{
  "num_hidden_layers": 10,
  "hidden_size": 320,
  "n_experts": 64,
  "experts_per_token": 4,
  "d_expert": 64,
  "d_shared_expert": 384,
  "hidden_act": "swiglu",
  "moe_layers": [2, 3, 4, 5, 6, 7, 8, 9],
  "router_score": "sigmoid",
  "normalize_top_k": false,
  "routed_scale": 0.5,
  "balance_loss": 0.000126,
  "balance_bias": true,
  "init_std_router": 0.0237,
  "lr_router": 0.0003,
  "vocab_size": 7829,
  "norm": "layernorm",
  "norm_eps": 1e-06,
  "tie_word_embeddings": false,
  "optimizer": "soap_variant",
  "learning_rate": 0.00202,
  "beta1": 0.95,
  "beta2": 0.99,
  "batch_tokens": [16384, 32768, 49152],
  "max_seq_len": 1024,
  "train_tokens": 286100000,
  "max_steps": 9288,
  "dataset": "wikipedia_en"
}
Below are experts of layer 6 (counted from 0) of a mixture-of-experts language model. Rows are named gate (a neuron's input weights, with its number), up (a neuron's input weights, with its number) and show model dimensions 200-239. Each number is 500 + 50 x the weight over its row's rms, rounded and kept within 0 to 999. Numbers have three digits each.
Before each expert's rows: a language model's description of what the expert responds to. This comes from a sample of Wikipedia text that the model never trained on.

# expert 6
It responds to: Latinate word starts. Opening pieces of prefixed words such as cont-, ext-, int-, dist-, ret-, plus prepositions for, of, to after due or as.
gate0:493425508484380445477446451492444530514600472561618486463546534534517554465577447467592486484513509523476526529572560491
up0:528409539467441446488528456480407514540602500560539439524552571592525546406524452393600531485501470460448527516528510567
gate1:492448570506510514483653554584603420420498566471625487446548568371426507561536534583536475529464537507437459501516540436
up1:520371513481480519498574544538538498479460616527463476443510525424525495498423540551444402434486558484431453617582506495
gate2:476479402490540459469467399519425485448482413484511505555558453506488577550489453461442516482446443530518457505525593551
up2:452508501481523537496585580549533511434444467467572602500551442432549539461482504530483460505520468455489574511498482500
gate3:390481423585468467437595618509499510410557485408565561464486545535416392493479444523479550496455457604435505437482588438
up3:537497565478509549476451432440462483549559520559478456575491562460550562427587481439510420532456426498560429496549539590
gate4:443520529501538541438539499487461428554595508468531347466435470475507504585550529405550533457568479449504488469518514451
up4:465566562472530511488566473510457383498543465476521480418561528459549512488574495498490487479482533465503449437554515480
gate5:524561455528483479582486491488525532446414562458553463508489583576492452469554453454544433456577430494503489547492549454
up5:454494584561531562429463486541520455576585526414498509483493564517553433498449604551505576516442500546484469494563465582
gate6:457487531483441428560514596547465467589492582515553412548467426365425400664495422508554578562452457528477510422556538465
up6:468506531457520452613542571535427459552567567529567406508434408388454459584536413512515566519466428617500529460514541516
gate7:456433506431380562553504473494510453585457464471461532410435479431468533508385493472457389439460468553468521462516494476
up7:461481460480398514492537449505556492574475448456570451477479462562543504459497485408532439500478523555468586458567452464
gate8:497464473417534527479492487622458402459514621408578424482470457529385475534456509504513456577492412601512555617481496471
up8:528495462448497567513505453531430428455506517450528432516496488521416525536465534458465513557579477517538557529574449567
gate9:503493497559504512444582481547613441540554408548504541524443550528492531523612492540579505546550531554510507559549471542
up9:486460506429532459525475420442481494574525418511483470589503549417561471560502554443456544523474507548530508549522484621
gate10:430490491566469529436459553427531432436447461508607533561481504490482409482606421510565526525471422444517492570553425558
up10:474495501504516484570481394574534515479542564464417436408452569513556518483450555526424474448479614560474535508411573453
gate11:411413421524515553511465483549559557506483530541440447516549490505426457439519438446410520507423535552401451507532494456
up11:487510529532496507507515466498600487501496464469514442450489522580465441500559506515529482465444614487454520456521537395
gate12:448595531495559468562530405580507427446450458482545446549552552517420592462624533521547567530448514527494487520518491535
up12:467585438524506593562515509553520446529538481525557489608509487507408492495545495434576506530481540466493543514612431571
gate13:505408513450499435531545588550523443492578484428505444527488616467432563523454503512453540556480417482440590494612512454
up13:505515524492456483532478473512534469566480451504468492502533443476563433472488474582487498633555514491539432495437496542

# expert 54
It responds to: Abstract noun endings. Noun endings and abstract nouns like -ation, -ment, loss, agreement, growth, often before "of", plus "that" in "similar to that of".
gate0:562507492553470474500489450443465576538521406423490534517573599510506516490515583503448503543542478532496400507489466485
up0:553575491504424530467471401433522485530568445360462459530516549503545530506477631491460544466491518535492398489528521518
gate1:502444483458535497500470545544493489456485451533527384605485660572407486547499524542539427495492493488550453533551495527
up1:490409524469544496522503457528504449535505450436487535462531492520424420513469524516415457483527412520425557413534529544
gate2:488395466512454440579477511501496560521487546484525481509479484539503495408481459463554550447484557531565625476466463503
up2:487541475475565488484518490493442386466515473438566546527517451535532581590559520491499536590502516498463464468480581582
gate3:475492488451506531465475504488481486509498480409515485574486577446493531532508552479490428405378452428510522487561585475
up3:512491500529534480500495496560499456507517500573469492467548451485500516516485493502509587527601502584574509523416479518
gate4:423440432562519499529443435451478523504402430479559435557436488525489481535455381537470434478421504396539537600532571527
up4:524498621456491515524496580506484512459519515537460531483554557536504589456520478477440481514655504553517460474446521431
gate5:412442503617538474509537522534480510492494468502549495453395533466493417579505503353513484436460547474524522533511484484
up5:545548528544541513439527459444538540571417591519502616476511450556590431515502476515612521426450443566520503550520409447
gate6:401507477527525535483449458526558497459549508431598584525477521543535596493516428502504544461470522463475493446564594528
up6:468447525477504511485502511511581504443440474489542530501480511479509582488482493533494567533505496487496491531503518491
gate7:484427477467584570560522487436430375507547508504499483546467515630502495495436531478509499450526394412495524481513476552
up7:493537515509447450420495436528499618426423560477482598419478527476520514530512433569482551435534494463568495500489537473
gate8:516478450512470575509460543480568431490543529398525490522459539472529448446428432518424403490554499599521531576521526481
up8:500540563543524455496469488474401587490455508558514485524521527556580533544459488456560590532512457426485515370574536505
gate9:461514492562475374509476497545439407497528493399510483529449515497520520458553470485558501494463473519423494401484480573
up9:457501476589522499566474460536543543537470498511515438463570579442511490584487554419492466524530522475519572567538487495
gate10:409427488541472547537479451465431484486533457472493426489431482509445427610542404442559494431482606444502523567485469460
up10:557562492523575501511557546556531521576446496517459437527557495467484583433465492604426508611542407494443422457521530459
gate11:461503493517580507445463432536514466509475423409528457510563512474492528544525495504406436440426405576509424513521558423
up11:528526498464386495549562548467472500496513590585444535488448493483488494479478508494636574534586613423499615471507414582
gate12:544433553442447551540470491563478552534590435464485429537550486486443527579493514510477418576540418542565500438568498499
up12:473458555452515575535500500560455480447495494470425447530575479473536468471549557388483458533485516469462487487572579488
gate13:514570432443489554496394508564457459448486426432501407484501545535480479512544526520463516584451568496460529488465611486
up13:526425616571524460511614454446494500470496520561534580448475438488512521501420455509514502410561415441579469531478489520

# expert 53
It responds to: Article opening names. Tokens in an article's first line naming the subject: name pieces, Cyrillic or Arabic letters, (born, also known as, or, and is.
gate1:477485445501538551387448525498500553534538457482543468521547507593436438536366482467544500472505490563535481460513570595
up1:501512504496564551396479511546451507492496525463540423574556490553493504491440483463589586482503557520435504402624533605
gate2:531602451492522570469502542495486525543491501481520547499594500484482487409642588384508472468460452455451490524510535456
up2:465357519512395414538507459546480518477547455455476405525468560435629507565392512522508418507582530578582411545535461514
gate3:511468601478590515454544539502491401494518586520506488497488468499462524511465512474442479445467457514428381519521478512
up3:525479524479515478548562493501504528531455486500508441541477494528464525538459501494436464495572492498531519556538490498
gate4:483541443504512481492489460510474500569512469472536501524502461512550462626481552538498509534528586540508509452570512532
up4:484452554506454481558545432535595549408476540486508491492607516437572515456487513491520500434561510563501508584526514457
gate5:427510473612572533573537402477464489449429456483517475519505418508507589492514567436453455502510337475497430522466513590
up5:485514564567599522515474455494524534480446478456476451518476411565536521510558577420438358448426404475487397540453539575
gate6:507489457546495522541537475427511499423420470460493508578519424520502505490481435452536468530494512484483410489555538531
up6:462519589514432536555552464529457584496424569527446492445568455429477470534578571496488493540511622532519463416517491462
gate7:446505522538478517499473472525458523536523463556539455540361468491464469504414537513474473609582491514582559525539425536
up7:450528486489556565513488500522459485599504413519550466542400438522448467504374461499520446552582469602535557502495531512
gate8:501457549567527551537445418499542575528461498475514424530549513459586498479483522461519402495550456529500517555493639472
up8:547452562584511528502507437465509555495450470516404403522572504459488536539564527406522504514581460558547466512406594429
gate9:460444456505572570595451509469426483462487475546491494520486626509410501589455432549576419447450581463496463494448568515
up9:548490544475490467515590495458548490532540504537516510519507425505570517446474528513457413506426423472576480537484587461
gate10:443516505513532481562551582439472532423435540524492445551550466447513517528469453553451394473458425450528466533529633511
up10:553563508460419510508505383576547420586539473471569518504474591573504430471494488484594600470490533548529514522453423550
gate11:483582534510515451558498545586422499417445487530469442427451438504472541531394482459415423516510457459529519477462583571
up11:411470506491534421562454485492441537431510555569502450422502507529421505485433510512369388456504455557475484553465545553
gate12:419502458435456412586526422512429538447525486580527518436513498404517550453493564516492535477497570526533533496517509554
up12:541398604467564442462577560516561508473509588491476480490506532573500533475508479505546595497445571480440492385486492417
gate13:452468605509544504560415536513480556496483499477511504594553454468507484508499560490466419519501542528504510590524486549
up13:450425575535571517612413541530452529514508460488493493631572495476478511508529591515497425480495538510519498586520513534
gate14:440529530460536510594478554513500513440486576471443545450505492516539470630535427569474398510521483523515509561457569531
up14:535442507522474466463526440489481489495469462546486458523482502539427514409506518467502527600383445405521507451555480513

# expert 50
It responds to: Name pieces and cells. Fragments of proper names and foreign words, like Myan-mar and Martini-que, plus numbers and pipes in election and results tables.
gate0:512531421489570466471477557499531523478564547579464569491531474583384537531452490578439395562455469420481570493379493511
up0:531510466460518449454494553550540540571609524548463525492445478550400552555465497576442458535426462437517569558380495455
gate1:468536498501492439451491499417462473473528541522471433541465509533515483506441525535505435380476572457528374498425547489
up1:505497503525488474616475473631574503515438512475492503506557475467519519491558505479473515598479487457479618494584430528
gate2:485452455512461527503485569534585550542508434549490472571476479493483501545464413564465544534514456592469540479516512539
up2:553453493515561525490512426476451443459523611484545489497481558486467527471483492415531566469494496382511536446583483552
gate3:543409564500544406532469475483471529497485631578459470542407542495561468465584532575464463423430562525490419442543491573
up3:548491572406491516487439440463511553460471518549476474443400552562563465411619480503515474473438558514489459367513503517
gate4:477478487559551462552514528600521391508550431468517542572494544486505457482526479471534455551443475562461436481572495583
up4:483545556499390577419515486464463547527457505502523419432492468434460578486476542603511519402460558517540556516412566440
gate5:488461506499548408464357598551492421630497450546483571423460543440452427579418501573430444530510513526460525459513561487
up5:426433524484581410420392623573457443590494349517510536417413498478488470530410510488394452539478467464486505437544503503
gate6:521486535438459504553478567444510560457479531600482471528462495502397509437548565565481452480526513506514469561548418567
up6:590463520476454510540523445489500532481472535533497540471444523424327533428508564403427508436557544582534496560536491490
gate7:466499556544571492456453547492434497510467594497513617467548450482415572521470427466456427495459432497409544481503606465
up7:538534493476514523453545438444480484433435514514435534495529509489525554559438601525384491427561431433506541514583537564
gate8:474570531518577479526485485467520360508521434504513557515597474469420536515461480510484549513428385508474439438482493542
up8:440474504489489580507522503570480542424536533464569514457424498506487527506530536477529518531428554521499484487607461512
gate9:477480478518480415599535496560492434451459476394507458488520510506452519498592429472568558505473545531372516477498519525
up9:494576463524537596399391533420531571591509528575477502532447463490565462458402518529432420474472473527569421521546507510
gate10:506415533510546457523533500583539482470458462471519492476617569509494512578547575498500545458545602565546538472469537517
up10:499585405543503557506486566461470467478570486469488530553480489522472408381399470468534467528418382486444461508551507485
gate11:515479538515577536505530564502496561603481536564471433563495500480534413445484564605536402396569545500501443504539512512
up11:488522472463468495528509437477463446439532472459528558521542513541464610543534466418477611573480454542539509502489492492
gate12:511549494524517479515511454525456450532549565451559476547504538546436541546527522551521500398455517561470553396512450545
up12:532589518444513549444571549498524403432490500490502449485452464482442591649475531533399585448471528491509550431473555621
gate13:489462490461489357520504507523488506513488489606475439466521465516442419461536575529427504504546392564470597458485434471
up13:523561457577537563582528425482495488480538556478545482556465575549474578492496423450574483457431594427511389520520519521

# expert 27
It responds to: Demonstratives and determiners. Demonstratives and noun-phrase modifiers after prepositions or articles, such as at that time, this, same, various, new, previous.
gate0:508484518474476521501481514553457386513524482444497488534439432521458451446522495556503489519398508609508490507526517566
up0:480495469556457472491561539492535622460492473562539523511554529486498532528452496415503501460621500394484542474416462475
gate1:505465544484545603407513389438566589457543573525504536493570489556487556476488521503507517528525528480509561470466553452
up1:504552553489503392515516520476504463546376467456481467533482462501514486534497414495527529459497512472492429461419441432
gate2:458453561545417533662583579489513469429435423503474467464540491436471512514442419513507568525502475469489529477391464527
up2:481586408518508553474477385486537488464510454407587438472462574459489520509501492513556567522528583443531553436552433465
gate3:523482563484553560499516514515547507522460530511476492574471487545466494411522560497400512523664518416517532554496468514
up3:484560602491570416393528524517481576439505464497490557498555583520532498470493440521485551422462492453488390514487435426
gate4:516453535490574479523522555517560564547488472452513537533562516571580568588499493554479461551515591530504491562565483451
up4:521555534505508461485419468450537483508493522382484480453582476486487461553629507442477592502511556523472518466474495456
gate5:445536438547490533574479428483512517526468324438512468560483465453607494441488420527489460490481468343554376465511443509
up5:457559467525488606544510529448520525509449537446532443429505405505543551519452559561433519514481590448448473482506515455
gate6:449473460474349587577556438518471458426574429553540436473441488545462540498461501462478519548325577456536478545537530513
up6:522552635467522512461483484457511513498328606487424523426583531526366467507540433520514456409521482535472519548414560429
gate7:539468577482506525434537472494473554402471576489523563524511617436556582450498473490640439506506603400489534523457464403
up7:538437574496443569474491453513516494443562582435489593598551538473577561423493566525626441513500574397483465546490494441
gate8:500478483500493453382456405511433522547536506430535522543431550481582503517450573501451505422495511462531587501536503551
up8:492550501539499499586531572532504509497497501541472464491535470484493565450474480477605476491512494457515502532501440414
gate9:452587488517539573511457434464467524444545453484533500378507517586443553552436490556494495411395398455463596544552500512
up9:493578479496560552538440480543460507531467466527485524465465527455543579450479471510480408402497450461584491489484406523
gate10:493402584486596529557450485471461467517454559490455491520486534485469449507426515454495395477471538485582470493569453442
up10:493451608484456580511433494411491495496430455622488454536417550434494368548419519479558447524515595554640518585474428536
gate11:450488442522501488555496482563524363416468497490561390569524477451476484529507448500478564541482537568513559546543451475
up11:462451409520548522588471475546547432414459527528543467587526425459446529529499548497459544539445581567461540531541460536
gate12:396431544577532446454565511587426578464508451454568535517494466549530465477504529441507527541601457468541494466498525484
up12:484466501485526440531517553439509550507463479475461497455453550534614421522484394488535433527533520567563476483398495410
gate13:492571520493508558496543444538506502479556595482483500526575473550510574495551395421545514505523420520389410485592533474
up13:544517477453505436546584540463495463427502463500476499451439536463488450502471548477407552575470547447579501502414496508

# expert 41
It responds to: Career action verbs. Past participles and verbs after was or had in biographies (returned, appointed, transferred, elected), plus particles like out, in, up.
gate0:482523431564514412541475454475503510480509517508526477469510421528449532448494554482482519457522437581454535552481477504
up0:488542400577466460569480426437514459531482516564516493517545464485427500486475538501503450442459464528577488545463437522
gate1:405464434509505531523469478445490522509446430605564581537524525388551567512474514594658507496480519449493489499468547395
up1:519500552467506507570517447504497479437508554441463364487494450557416405500507458451358493497608531481499528534520466575
gate2:490541425531510416568467389486476577496551495498573468597499532542535500487436575451561472490369497448442505454497531595
up2:469551509484541384547492382491499544527573535482546479632585508546550562518486534455612479485381499455402408442539523585
gate3:510607486590432504502477490571507497510524506492567489531494566481517513528556576456432541569508506504593503516524548482
up3:512668468512466494590494373563515421468517462434563472587459496461518505543591576384505502464487582482546479447505403578
gate4:473528525504446530513590547537446493508535579489603492547484449538478522441554517425454474526537424525504570447504477597
up4:529515443454459526465513439555564511494502536450577428472410397560449511486456550458431449517478462466484552456537550427
gate5:467537546511452492514492494485481452482484538474500520443479483494510478540523540532506595506536567545530625516465560507
up5:473475502563480567506521470452531484480498594516509501557529492491476530611496475647524510489490482525567562471556518502
gate6:492523601406496479484511468479533512507632515459483523444488484512496518504451580564528538545497539583417435449516524590
up6:528597458557487468444444584382404550564508446504511569578487542473586462392516529528505580375547473512515463529521512518
gate7:449524484603516582509478545487474469512536493465527475377506508548501537458467526439458483493443463419513408429524592446
up7:524534486596512593591530460468546526526418469581549513496504493444528502433576530471569521459478538558545531501544498576
gate8:509529471476549575512486452495515510554508489549525492613499511462520483428514602546502431521429477549566574521548464520
up8:498470549546530457487506454574483569474523494399437494485486516542559541514527421468468575569535451518470444436423480465
gate9:401503405596546470488561581568387571427525516533556530565459496531462443451524482470519601509504435579580519494488518501
up9:592472590487422537441460459412508436535455438489473442510491507530538532554485511629492421523598586410408476558464499446
gate10:500564554533455556480400442591474527527447582520507425474518420474435465503521542524501462400397548609441424473470550496
up10:471490525561509517567409553611434543523462592522490493469537479464450545497461496510476456400427610597454466540431469535
gate11:521537447403555503460504446495473515501487476407455440488553500589500493497491549514451438510522574531493484496526655450
up11:535474605497374541519622422501503466442491591495493579534552518386565560550561440493509548351526522509485542552415525554
gate12:455514495561560443530461500503482574486547551476533423552465493519476600573496578559544570566468544492462526442522503536
up12:484449484450415561511555577475468445489440474533504547439561554482584351479522396492477504513574508474514486606479506418
gate13:501480551529441446552504603505500409452487518461479536456417540462500457474516439525519555469517615523562526403454516498
up13:496531577412611557466435417517583577551518570504505502549495457538514470551474556557577420492473543462490524495476472462

# expert 29
It responds to: Sports event names. Words inside sports competition and team names, such as at the, World, Olympic, Football, Cup, and season year ranges like –17, –19.
gate0:506589488531546486569518491456505499380504474531435553455484641470427556498550546490415413454438555538494385523521557525
up0:497411487488401479486460585537424526627497479455485421511482355534520424562432463532541619531540405441481609500439439490
gate1:438375547543489493496536557498455421482523482607543488540467503354540642444526509511531423497417454514434459479501521490
up1:537521573520471515540518630557445516469473482538493530482597466476512492453491522393462534526510465453473368397487443527
gate2:472496399510524549539504546527463439421605466430576449526475536516413488538439564455504540385441515484475528485480577572
up2:556485490470515518534545542466492559460501543544414668519524593522579456509555522549483489495449593480456509495434539439
gate3:525411541513469495469434550505517454477531415539513445555458581503397526487434372623495455421425488452437561546470589337
up3:507398465559555541463462524512537471471554426490562533567482545503438492486462452563566483478530452489477513521478630420
gate4:464517482525522502422371464517518560489530459514542461522479514513547544511526464424377398597542496385575522578549522570
up4:498473421508538469460388554513501518430510465449550456502549496492561534461549484406406412566509515486486484558534516562
gate5:454557512495477475494450463538510492479518495466516522502494492571537468586527464458605485566442546526502546503464558520
up5:503511532556488526466516474501440528514537497460528531563539558452603521441428473510480483545535470435563420539486505483
gate6:552466556488498493514447500454448552523548501489473439588442553378488549500478515487509494473513485594431471546491482391
up6:534539454459460527460522550586444428509357450499524534541532503492485499408506425474461536510535552504490494510387508473
gate7:481437510500439435549492563475513519522517466491430559491496519483521430492404496519523471514524424520467511501527520473
up7:504525427526554552454490493509491480496486432525587481440576503542414531470573508532481573524555503524490537539549464531
gate8:548573447460481487533485541488535417652471531547576477456468566451507462431513581540608483487467549610458509504560495526
up8:537524564534482511543522511420565526453552495447448451517601461527560426502590398514542474547574467462464485509418470500
gate9:444549487456442478612541483455464550477449512504512474550470522418512525513482536567530432424533538433516472549468563541
up9:532459438484495529471475479540480450520583500514513501549497493521478495503540441475508460503484410486440531509523430517
gate10:467541450492465462511515376537521569458425489473474507514525522497530542394540546504504530445533516472459488501488533545
up10:558544514437480489461537489495529538534470474488512566442537538572526509463551553530458519516471515473504477504481544507
gate11:507523466452447442486497422477521475475560503517552452524464488436559475408480462416552520557517459477516483434487462485
up11:447452490586560467535489548507449508494509464479537513495485529398438487487492483580435467502507483557429610481585530518
gate12:527538539515577541533544528557560482482479512575507476425594530462429593397514544580407441453528589537379477454527521480
up12:495489479481459430514409523459489532542447560446439461528418517508509466556392446549521560545522436514552496471433504468
gate13:480552483565436494495502543480518457416515568530523426516452608498549455547485534559521394385508492513562530497427458576
up13:561499489445528508377406501533561492488522482497471509537402510544477511571439498542490431407439516527459527494472538488

# expert 43
It responds to: Ordinals, superlatives, percentages. Percentage numbers and digits in election or population tables, ordinal and superlative words like twelfth, second, most, largest, and table bars.
gate0:517452450545651515515494512371401449517446489569536479469491549536586487575486492506489367436523502451523540630432525537
up0:443505482548366505479464489546613566514574508420517467526493415542432481507419557439498624609528469528507479440562457562
gate1:475478436534487507532506473510503541473564456439508480396523523545480448447522457416471513399546389510436515522401552471
up1:485393444551526550493533498502461597492501536489482526465449524494506486568482412561450516578639441414446508585575477427
gate2:514451463514542555518530558475509508540453519608503364513517443489496572525483520568428452468447545484589495587614541525
up2:521440534512480543464552497566541514521409538595521491524474468483461535489439534600504467461547562453494514581571448457
gate3:508578576510536412429502477574460460473505591393512480487518490536390513536503456454519443428456535447405463497520566419
up3:544489561491448518564479549493504528383455400480445492493564547426540507490617524455479597529557439577480496400537475538
gate4:430549484540448473446507477477484515499520502547529489530499517465536486545478488529479470515469473492528480435460515449
up4:463554411467547535475553510549532448562487458362526637541438409527481393532550428476490558639463419483490486487424425598
gate5:436490500551534479438506497504393488531621449520565402574429550428574493539553450555566523518462533540497547533428505566
up5:515524538492505587441476516568468537498513423444509439498462470499520524562526467514503482496434480557545560423503624505
gate6:541546465441432476552507500508458530428494529396487530573484601466499560515544559404552548526522505470525460530431495482
up6:502461580532606537470512495477575481547479494568468463463492397535491425527503506530505521475460526541489528538502515542
gate7:437550468598471522466505519563527442467486440535576435517445575499387514573589462474508473462406574517561542463508475502
up7:533494424552491546402502608576492459514554485527477462588465507443496575529527446468524528438439530531521540514569505510
gate8:487480514478416451484480579627442467538571466333505517483394589531457572537444469544487547497498585541436549543480563431
up8:518424458503431518497470586610452515505554454381539530448395561548481515509493471539537530526467465541543571540444536373
gate9:528526508514455474546519482531557483542502519495515510649533489461513490534546502533499429520513517391464481567480533492
up9:541536481497521473547507431632563459549544556475517585556538560535523614526542505559453443507493547440445491524463565450
gate10:445488488539378465456432498480452560471533482567540546511449488427545402599535456584535514506466548575586530528483574501
up10:491528493505438497465486559514511531523553479522496548470493519455577397504557484579556506498443504590542499482533600459
gate11:516507485537437537427582512546574424582466434583480489478476446466518441600519473544561514469592508508468528583511550532
up11:504551412548471553490567509484509463490546455524490511511510412532540481595590471439546494488575483468463505546507537565
gate12:482455471450466455568440508513415462454409571417555541517441571475540443573411467490489459539469462511471550471483517575
up12:527495446461485451534514515502493493541410555443506536551440483515558425552449463502480463524553393465513532477503490565
gate13:421436433566485405427496446476430538382528663427561544593494493561463549566549422598451491453428470544460495471526500444
up13:455513469565449399468572392488386512462531477450512473514549524538452530535504442576513463475465511448498483499466436424

# expert 15
It responds to: Birth years and names. Birth years after (born or a birth date, such as 1924 and 1897, plus person-name pieces, name particles and taxonomy fields.
gate0:486510557537483451553471605456510506536531461498495426498524546508415463550531499490507543486505524442514527526527525437
up0:547463499491554571501531436519465518450488576505459565525501434489553553459474536505462421505512468537482459541502528526
gate1:496508460438554481531393523495506495575477528512477558419465575522536455579469496514452388461533568556449408498481630529
up1:546554495523477485455625464470490539421532535580541427522501441490507515466520534419622620540481423450548609481454354488
gate2:503526451488515528622481517547520510466454453516478544484457423543403439516496476563515632525458533552490482524512475532
up2:480516500512589549489546453494482410531500563556542551486447534460467523497464482470492492397460479519526478597514514564
gate3:479503462568506511491566515438494413529480480544568516434455405516449450388450461517581524474606469472552591486500613452
up3:507477531455537508484498451488462479450556462474504510638520530551439510571477511467437512540418477436528531558489374581
gate4:409518466535526444486460527399481519483477487442438497588456470472579571580436387577522510442433483441496559605449479557
up4:429586530538622578517515376408490505486569450543563454591510478506521511524482517577557481468506489516494414507473461549
gate5:521556556410509459432522479516515514556578573454565521507487499520449531461472492572567563539571528468452390559537504508
up5:559528519410492489449472448577470492554556521477484445472510467526475506512487508611462427465481553528507378406503568415
gate6:587553426511533481557462428552565514547487519475476528565499488532563514523519511513523445573396448446556446534510581494
up6:401439614519467496480478506532393513426477481502562473475499537420386550517493428531508506453547483582452547465522454505
gate7:427508489549512468517522530517551459510486466459559515522591483470543570456508479511509481412471483548449495435593472512
up7:541499566457581493581546501431456518535500468575470519542490519511520528435415488542512500549549460465515496549389436582
gate8:505484538537496540438494481528520475514566556549495543604458477504532524577541454573527587399519558572488537493447441447
up8:475543483494550468454562502451572453400512405473538474459476504554463496497500543440578535492437536370618513497504531588
gate9:507445538495626500527486536457492513420435462515441528469475511566417510487605418510496516557433474583450472461516476578
up9:485420543503579447431511525437498515386434446475442524463464473567435525544560431529420541505501524554499484547511497553
gate10:458553571517429490410486506611501531493529490503571456508509455495570514538507376523447454462504507533447464500386503508
up10:490461433568541525453502438556538515515492527558465505502506475445562551487516462548550535436524609478443492477444415435
gate11:499486502473397501473480430469419601494472432462503470535481541475513499543525456511519486547448465484474542406503500447
up11:494469499485471446482627460543443556532470506512499475501523472504458480463515538441521567499629596504484549474506441490
gate12:448474518575560513509534521541429496462433553535530497439505531441500445474477474518411444486509349576475584471470466440
up12:492512491506556480391468502485500534479509516474500477568560493555567436453526564470498442475454508500507425516539529519
gate13:487530450498593587559483553551486464567540458477560492535428460565488483514611467510464499521457423428528406547577521518
up13:481525407545448417474505457463423528469459478532483517490604464517522536489491499476524527480543577481425659464517507502

# expert 33
It responds to: Quantifiers and plural suffixes. Quantity words like many, numerous and other, plus word-ending pieces after numbers, such as scholarly, corporate, 1930s.
gate0:474450452529398427528497511472487584439543475417560366518496565480449496494503440484500444514479584484477568543456509591
up0:522509558494568469537530445560424446491453516548479621507532433536520537502529572488531538527480452515466523417561386452
gate1:499444546509523457471474512593530566413513619500560520387479499487492474575523475621459393472344424450526483515546602459
up1:502546468512478570511481501479463502560527407467466490628510474541505511428436571361489591559644543523462524469430461550
gate2:445554479549555524427483550582528475471450518512515464483442556464493542475463479501506498461509449404539420488488553522
up2:523441566516509474566532455365520543507537502517478540482514444526530497542547588479475531488477542483461576444448470450
gate3:504538429528558499529480551453429445479515439452552543441484462436526510471629440504563530471489524472523520482486548471
up3:455499540475491438508501523527582507541522526539474472562477474521481539464458554462458540469506443471491458482579519523
gate4:443534472529425475512480374486515506414538500457545487590578505482541402476515585526434531472475499503460468445460521565
up4:463553475467328426495521373485539519480473494471531450525580519541564425460504548496481612539506579415468516505411521556
gate5:474548515526410448510500542503437526503577467576463554517481512479524506473445414503526514469571471483486515418457487560
up5:450438483529409503588513497562490604470498548543497567467525429426587408439431523493506519481453551513474524478436487452
gate6:510486480484464480477461494568493464478501565413403551522547573476490481522439425492451487400377454543487478522574554519
up6:505474510541564503493521439442545476459428388536615523494454456526556515473586527515532536591598555457574507538439485465
gate7:482438443494482471458494518511443472492626471472549452508471645517544476471487583569530523511503577462465468615552637490
up7:506409447497518443432509541498457464489615485464522457515496606475546515458437590574530503512476558474446510583578624462
gate8:489507481488431462500546436478571555447550558385555539547557569468471522528537523487532545506534493538523488456567504504
up8:442485475525459439486541497602411508580447445597397440471475460473476558506467542593524501396535500468430473571532462432
gate9:435554489494533453519510489425407476455479582505645448459466530419528453532470421500595543453453542436560627514506455497
up9:467545452473535478504548476415451505476507576505607454465437543464492487502507432462577553451464545409558619527482488510
gate10:413619407589470545407511515479460470485562491503550489510470472566547515515463429477499536470444495507534341360449536464
up10:449601497551465514406539532491438465487557498518526460480503607531523546410484471491531504433500506493570355458418530485
gate11:525449497518515427526525436560484481532437637424511528559536455484507598452543552527482463501360487564430536435410577449
up11:494484517507381552447395542446502513522494436487463440418493513521538463494539471468528546509583523446456476539562530418
gate12:445543428542583484468543419507458459519512556487522434551534579479540512538541396529392609460541470493465478478471523580
up12:478416465537469372510515566584476503551494468467549478572434449481513493512571564428609487525480544584530515526473436559
gate13:485415500506423487560496569491513544486446517488516509558609518492468486439487475526445498454508525435445471510463520420
up13:456617457538573438401430457574511484578491446546527401475443527436604492476537511453531466516606542520494543417617466558